config.toml
d_shared_expert = 0
router_score = "sigmoid"
balance_bias = true
lr_router = 0.00172
init_std_o = 0.00546
init_std_up = 0.0279
optimizer = "muon_variant"
lr_head = 0.0126
schedule = "wsd"
doc_mask = true
dataset = "wikipedia_en"
Below are experts of layer 2 (counted from 0) of a mixture-of-experts language model. Rows are named router (the router's row for the expert), gate (a neuron's input weights, with its number), up (a neuron's input weights, with its number) and show model dimensions 0-63. Each number is 128 + 24 x the weight over its row's rms, rounded and kept within 0 to 255. Numbers have three digits each.
Before each expert's rows: "comes after" lists some tokens at least twice as common just before its tokens as in all text. This comes from a sample of Wikipedia text that the model never trained on. Tokens count by the router's weight.

# expert 3
comes after: " |", "-", "|", ":", ".", " of"
router:114139095144133159092081144154120152129097129114152114133118148133107139140115111101161146126086163123118126126157113157101168165132115140159125122134114148144143138124131150103100108212126079
gate0:110156149162131117170127141131127115116103144127125100166116108110136120140114151101131137100088076154095091138154154136146154130141166127124141159079156116090107155062085136087127144160134097
up0:104128127107133113108108100168136100114080100116148156120105146139131129125140110111170127158101154133132103134150085139124118124144163121106113113164087111112116095188099157122113121123140134
gate1:123184135132097130166118131135133099122123068129131096147177107129110132105112154129131119137117164096114114144153145153113118166122116092137153142114181129116126117116133166147158144117153103
up1:108175089118132122107109112166102133160107208154106110147126147113151130114170130096183134123110098132123126109132115138148141117125111115106126127107122139129113140131141142123096128158149078
gate2:102067138157110101113133113136149155113124147132107112083145086124131096094137151176123123094114127137101134144121173124131156120134115144105096130112129167127098122106126126140143150138087178
up2:124107145169131146112107111162106179135122150130116132114124117142120134107122163167118145150141137123103130145132156131126159104121115118128124118102164091140097105104097141138119136176141084
gate3:143130124145134144110136126113149103135096086143136156133136120131054172125145117138163112118137095127098100103138075163110152130105138104148150140130117148131153058082135088126119116141127121
up3:137176163077124165131129090143144118141134137147139136173117133108117128111133160118149125138096102134110110112109109128155137174108145127170133115105123080080147136085174107095116137152155132
gate4:139130124126127111166073184101098167118122133174158110114098133105095105161112180109115121152134149134143128138164100158128103072110101189123194116147124123147129165127109142150117121143158128
up4:166123080171112155124161104124135149138091109141152095129116143081140134115126140095098146130113046077102142138132129087118146123147153113145151169132164121101126130098121118152118130115086069
gate5:126127145138109164130103143135089117124104177099139117110124109155201112104134102115157111154110114122100094113126101089129135099127141147165154140162138130115157115093142132137148138154106122
up5:124104145087148099146124117119175123104086120116089130084129106129164117113112132107144096104159137130133166117185131162181133128120139126143134131122100096156144127141119157120125136129172131
gate6:129112149106117135111122143169145126096099115120091133148141144150145150130136147136141113124180133137128149064101130109172088147095173114107141105175096167142090140120127150109144119176132172
up6:113095149127125114132158140120120141113129101114132161096120142077111115124125117149089122126115137172117132133182123128129122136134109158179128166124131103146113120138163122146141128136158121
gate7:096139131200118145135116144149145154164104144141084116080154080093101127187132137097140159113133122144092100139147113143118116173116097123153143123157066130170112086139172136149135119105130150
up7:142124136110163153138174125132098129152146098115151139113130113117139133083118096161178100129076105136115167138138072134128134173176122127129163148119127115091151154128142142125161129105118108
gate8:151155164120107141114103078124091141138136126122136149124110083106096112138128139139105130108171137139146105136136114119133114108095122137106114122118105173152130165124123115157148133145131163
up8:131152108142144130186140125119115129143141095093160118160110139093097090150160106123116134146145134144145085121167092108113175152145095164125182124126082108142119162149094133120122124139161093
gate9:123112161107097124103167084171097142152117132115111156126126133120135162166112160120114098103160152114131143127130134080119189140109107150148112088104133144127142132060118137149114131135107076
up9:130099116134158170147104123129091134114094118124165164093090134119118149111159150134073117132109141163117139112134111100146093137111119123128091111117103181126127138144129105100075120154131146
gate10:115160141086092154168101138116151113120068097125134131092129062076127127181140163133157089144149086124133134102140138134149118148091120113125132102134106109107131100114174134138156130140132130
up10:166114106123117132106124141097143119073162155126151164117095136126140130102137108094211128148123087101153100124158164123128112135111100113131127149098126157153128081071172110126135130124127150

# expert 13
comes after: "\n", " |", ".", " ", ")", "==="
router:126128089137124156126084164191122169116149109104150121114142143089121105113128107136144099127120124131183099131127135151127134154133127151147119146103096073129122118119169123167080123136140142
gate0:135106114157155135105099151135160119136101123118101103127131152059112112127132155087108116120106133131175088150125111167125103152140124126152143116128108152138133144139157142151125118101149132
up0:131132145091110118121082143126138122120135117183107150148102128131134110131129097177133119148104140140108142114136137114105139097153099163104135077127151109118149086169132125123151126157136128
gate1:095120156158133144073107105067105113158140124124128121108147105119114162092126150148116156156137114101106144101116171115150099158107105160100075121178140131127168099091188125117086129118105156
up1:107129112166139152132092144138130112131105151143128160088110157133151112096125116094120092124123092164110075107150151116118164151164173128142116094119138103114106094103172129115137152137152139
gate2:136142103155129129128124134131134140108160141120158141156113146096135098129083101127162114137112124090128082128144089157114153159119089089167113192173124127092160151103152133147149140163133131
up2:119142137115114117138130121112098112115113117124122097074143148142129139168091108108111141116147106145147187115096120126147124124144141152147089111141136159107103131160052142129146135126108117
gate3:131084154120131089120119118150165129087130122177163107129160102128131112118089113140094208148136154150097129144135117169137113146097134138164096136108144145109150076124140109164116110148126143
up3:139095148104147087155133128132167130092144101130104118114071123104156093160151130144144101128121193181155153100113126126098149141158161125127115087111128134132131143116148143172113117125130115
gate4:124098165126133160094106138124146160068089087120080115131129131132120113108121123112165124124142127114171179101116138145131122154114094109135137155112160120122092159100123122114067119124127103
up4:125117134143100148134121156116093164122145124085103133100159120100127094140131140113159109137114115147155124127079116143139199138118055122159150140129130108116149150140113110125100130093120074
gate5:137093149126146165071108125088132105138103121126111123143151125148142146121150182108137128154092123105100128128145175130081119114132093120096128135091153135125145163156154137137151125119129124
up5:117112132112103091134103136122085127155136127143105140130132171109127110119133134138116147153155115140145188137141143135122126093199132160169121178113136119145106142104087099128096141130112111
gate6:104136163100130091136092133145114123120118124134142158162095072102129109136120091157118112093123177107105107107176103145106113130156146091172101114109156148125118156143137132159120126133098134
up6:148137123135151121139136148130093107104150173124119089108111126093112090129133130113179167132093103206127083132112092117107127119152102123119121092099091123141117118167127165123114137105143125
gate7:191116126170169148106141148144141109113080142154160151169158133169123145143142166152087137156129163137145121114115130087116138120158168129142137139123121125122119124103148096124114115152143150
up7:082155115118134111137138150154145102123164125123119125155088166093124118135099093099088150151123092145118157138126110123156141159154124109133152157160093143116118097145119155144133119091148111
gate8:105137129142118098122107148114128170148135123111132093101165154097106104126108146134188161148091084111164145135179113124136147143185135148126089191116108128142145134128146149190107126183173136
up8:147155117079152120133103111148130106125135118147113154125117090104128157135147093135147169118104141131148154119079140137114094195116092102148140137121144142134111139109069096124152132085108148
gate9:097067162132129125141128119146108134114178152111138141126156125148102181142151106138136159083138165134138189113130100141132129163122142116131117135146123155163117132106128117171091125124147124
up9:148112143101116136143115143174154153147131143115099100145082149142147094117146131112129131106127139193124142124144152151173159134116174119125112135148105118148100122124134164115085127157125134
gate10:125126123134156100118101172132119124118156105131156103151175126082133146127112103126145128080135135099134147085112135094102099176114111118133097139111120090090095152137162152127109121104139068
up10:140109161125138143170146104113138099128122129150124115104163128157075136115152134161146140160160133140126159146116128140123133167113123104111112129096129159165125114115175121103168118121134139

# expert 1
comes after: "\n", " of", " and", " to", " was", " is"
router:098119099140110151139126158151101153152111092138111113116127168104134091134102121149144116157108120144166083109126097112161152113155151161145128155109126089133118140115146144067108121117111087
gate0:160120143102143110105128084142148182146126084136145126145159104150100097113182120113132123111127129145119120132137186136161139145130124120094134132141134122158136144104108149132098103104145110
up0:153121123127112130119172145148134164142150100137140154137168140136094148175101117095107132114087065131113173145170125168061136155170161152101130152171117096134130136150144124110128130147115128
gate1:111108076132152119124130146123120129141104120159116107122163114105138127170122106120109118132084141141145114131111138098144111109154112079170166134122078117132132159137126158095136119104121163
up1:129139058128123102131149141125121105173132122115145143126143151131119106118168124108146119159153104118106128144100107157128157141124145074137152144132101096128155099123130163159103118109076122
gate2:159145121133112174102110077126139130130116132120121103176128137145115129132110132174134130167145099166080125141112078095155087102097128134126145121110109093132153113140134120130117133083101138
up2:150147103137107191091102116124137120159126140097110157191142124084114139108102116158104138104138134107123174120177079126168095098124091153169143164137099123124143144112106102111098116148142110
gate3:111121136143107147126105079095133096137151198141139101115092168153128151117079138136140147190139107138123162150140099116117100167160195138137135129123072091129100124150118128139105115155117127
up3:165115123118165138183135153100161126123154157178120112124079141146107111154130138149128114093154108130118110138101133132116150111109126147112129131094124102193138186109131121098059116108149172
gate4:126111119157105104151127179148148123122115118135130071142126107118131146175144161128130091131100144136118126130116127120148128136186155120165150175123104072105135103130084170121143118151147121
up4:148124137095136143138112140122162095083130115158146114160132122103104141145100132100129109104161119107118129122123135114118119151125146149100154135184133149109162130149146157121113127155104099
gate5:172142151126095143156148101122178129078149148150110175096150106116126078104122119112101095161164139128137123160129146125135177113125095144144144114117168130162110135104136105112118110115130146
up5:118132103145128168099108083129129100119110134120140129099117106084128128127138139146110167125124145125141136107082126189113164143153146127155117156146110147122145134108128129104165138094147128
gate6:119136157169143141100118111113137108143121159124101114068152123146094102103128132116131103185133093171159106103095113117162152138156102135161158154187119119114125114133087102114115141110143127
up6:125148112118145116177136218128106108190140127124110163127119130091130082177165119146181108143132110110110136087100138117067102151120152103178140137110112131113125106152128127143122126111122139
gate7:161089146128162169129127104143108096130105111130144103124146137128134095128097113095135119104099099073103110135153107131128165142111137103111147119138129120092127099111112200093132101089154127
up7:127148107128136117134154155144095161138152169118152113153125110151114126162112133125138110136146096156127123148105201176149083133096102151149088102137162134116117109130079088082117122104099121
gate8:107133157144141144106140145128125164147090128124104162090178171131120147126128096138161112115093121141114075122157130100109117114098093157114153087144140121198136113128115121123130116128146141
up8:124117151125147104163145111129121141155116141117103129156100092136139148125110122118115160155208163149124123176110104107122137154134128138071152157108149107115107169116123142110141120141127120
gate9:118144109142116161088164131072103116145121138146138129137143152106123125126141110113133124173168161108174133142088126140160124147109139176153109083124131117155159118155115112098094122113126114
up9:144125119107115140122130121151155078131133155166169106148099134106075132176177145119158123206125086106102157125135132165089145154119140128099125154087145134163127120133129175154094134129124091
gate10:105137117175143116118127123156146155165161129117112101102116168103117107165122122078104137154128117137151144145095140073122106195138114139115160118152110132139177051124129142145146122141124105
up10:126115159125141185099096160146104132175133138153076167127129082128094115116124188140127130113122138123120152120120131123155132081140108140158101154141120098182082153132091167073153119098139114

# expert 12
comes after: "\n", " ", "s", " c", " C", "ed"
router:134113158132109149124143140094128149104120130111136144150146134136174132129135116147184161133087099138166084124164131077142133078162154156144122122138144087136122152107103184099139111132141126
gate0:093122134142107166092176112118130133122110136144193136164147128134109133147150139081137122121135159175163093127112123149153151099135123163134096130108130115126133105122111135110122122134137113
up0:159130159108139123119139100099141111147076131128117116120105119093126103086112132109109133126122092089105111117127158098144135150117158105140119124160153132154153134102096063137100141162132165
gate1:112105140131141110146132146106134126107149122151118136141097145138146153113084166131112104108125098128109108159119158114098130153151152156107140130114113112157123148099109166096102143090102121
up1:111135134133118108124133184123138087156139157135151158133142122140158108090135128112117161158123131134149105132190140140137158130126096140098157153156152129143161142137133124114163133079146100
gate2:119119143155096125114157152124111098123136148105125165116142136129152140096149093121160136165140136126130156131137114060116090103134120163174116115139121097143132114096120133086128109140072116
up2:155131140163134128139107127094129141113140124118135154135134117118127093163098140162099113117151142151115101125087147143148147117098086126131129124132105150117148131114144164116125131128094145
gate3:110152089215156135126142154131118123155169149139140141144129090113118105087128109148129147150132128128143094145121121088101142110163142089124123113124098107102110178138122115087129142126123118
up3:148147110128168174082138096122136156135140143148101081136085128147142103134132138144114151173156081124101143152120153168108090165157155113147179106128125145137124116173093104122115118179109171
gate4:104157147201135130147148141109111157114141150157157108104132154139180126100111171136142110135120128173146134157150110087122124122142139132151153148137127125178113156173138136098129125119128113
up4:141151091129142096119101086165172106152108101107113154140135138140155181076177135122106129121111129154124143104129075105134091111126131131116143110123119126129128098120140130143111136107102169
gate5:133144154107112130150095158103087166107093117104144145121153122082111140153113090127159107100111106121129110116153131120153105141116104154137091115131127120128137112112169132127108140103121168
up5:135105156132112110161139078150165161132131142114117154120142134159085088129104127128102094108126166096190143125134097138108123130140146141125110114106127126148152099120109126121063119165107149
gate6:120138149114074130144144160124126179148163144115121095130154149147138070132126097132153125158139131125135077136134160134162113086130114093119134124135127127113156099128112132105154128147122131
up6:085082123127107145160096102109103155154097141126139131119121166070117160123143152111125077100162119117131156159154128138110141155076114142121096159132105110113163121160101122133113147158107122
gate7:154154124119140158102098178124148116123126132067137131142144125106128152181125132148105144155116105111112120154149109081119129139146123083153138131099121121135164137090105123107175134127116154
up7:143166154144130163153085150140125106120130178108130139120139184112128122147151094142104149129150144128135133159151140122141118144125136055119122122152105128088129093098072081109115118168134171
gate8:109155138145087171116181139117096144078076142135133134091122109133117135135124163091150140130110100160123127126139059100191165112085097106121115091133103101112138147138105123119116130141116123
up8:151109141116099105140078167151112172115060112141111137121097114133124123150064122131094120106132138151088116103138151127121115132124133156116105113107091152141104111127115114108150122194144104
gate9:165150087114107087149179099158171133133129147085145133101128158154148130111141113122118146150131148125112139103128070146134105133141170117129154132169144140124132131070083118095067115169140128
up9:097160101100115105116145147065185113116089120048117178113173105135138136114145163133091087125099139156118128111114110155126132137121115130154128155142119142191132126135137138122140127150104139
gate10:151114130176129131132162151120110154149122173100111097149164150169144120145082175147148119180124150085172149119136117141135120092128133122116114122125155107159145133127153138088170118144115112
up10:122143111112097120114171162128128166107103145134177089122088128112084143162077111129126094070112064171137119134136151136130116112159127134097092146149144120137113101124115093123182141140136144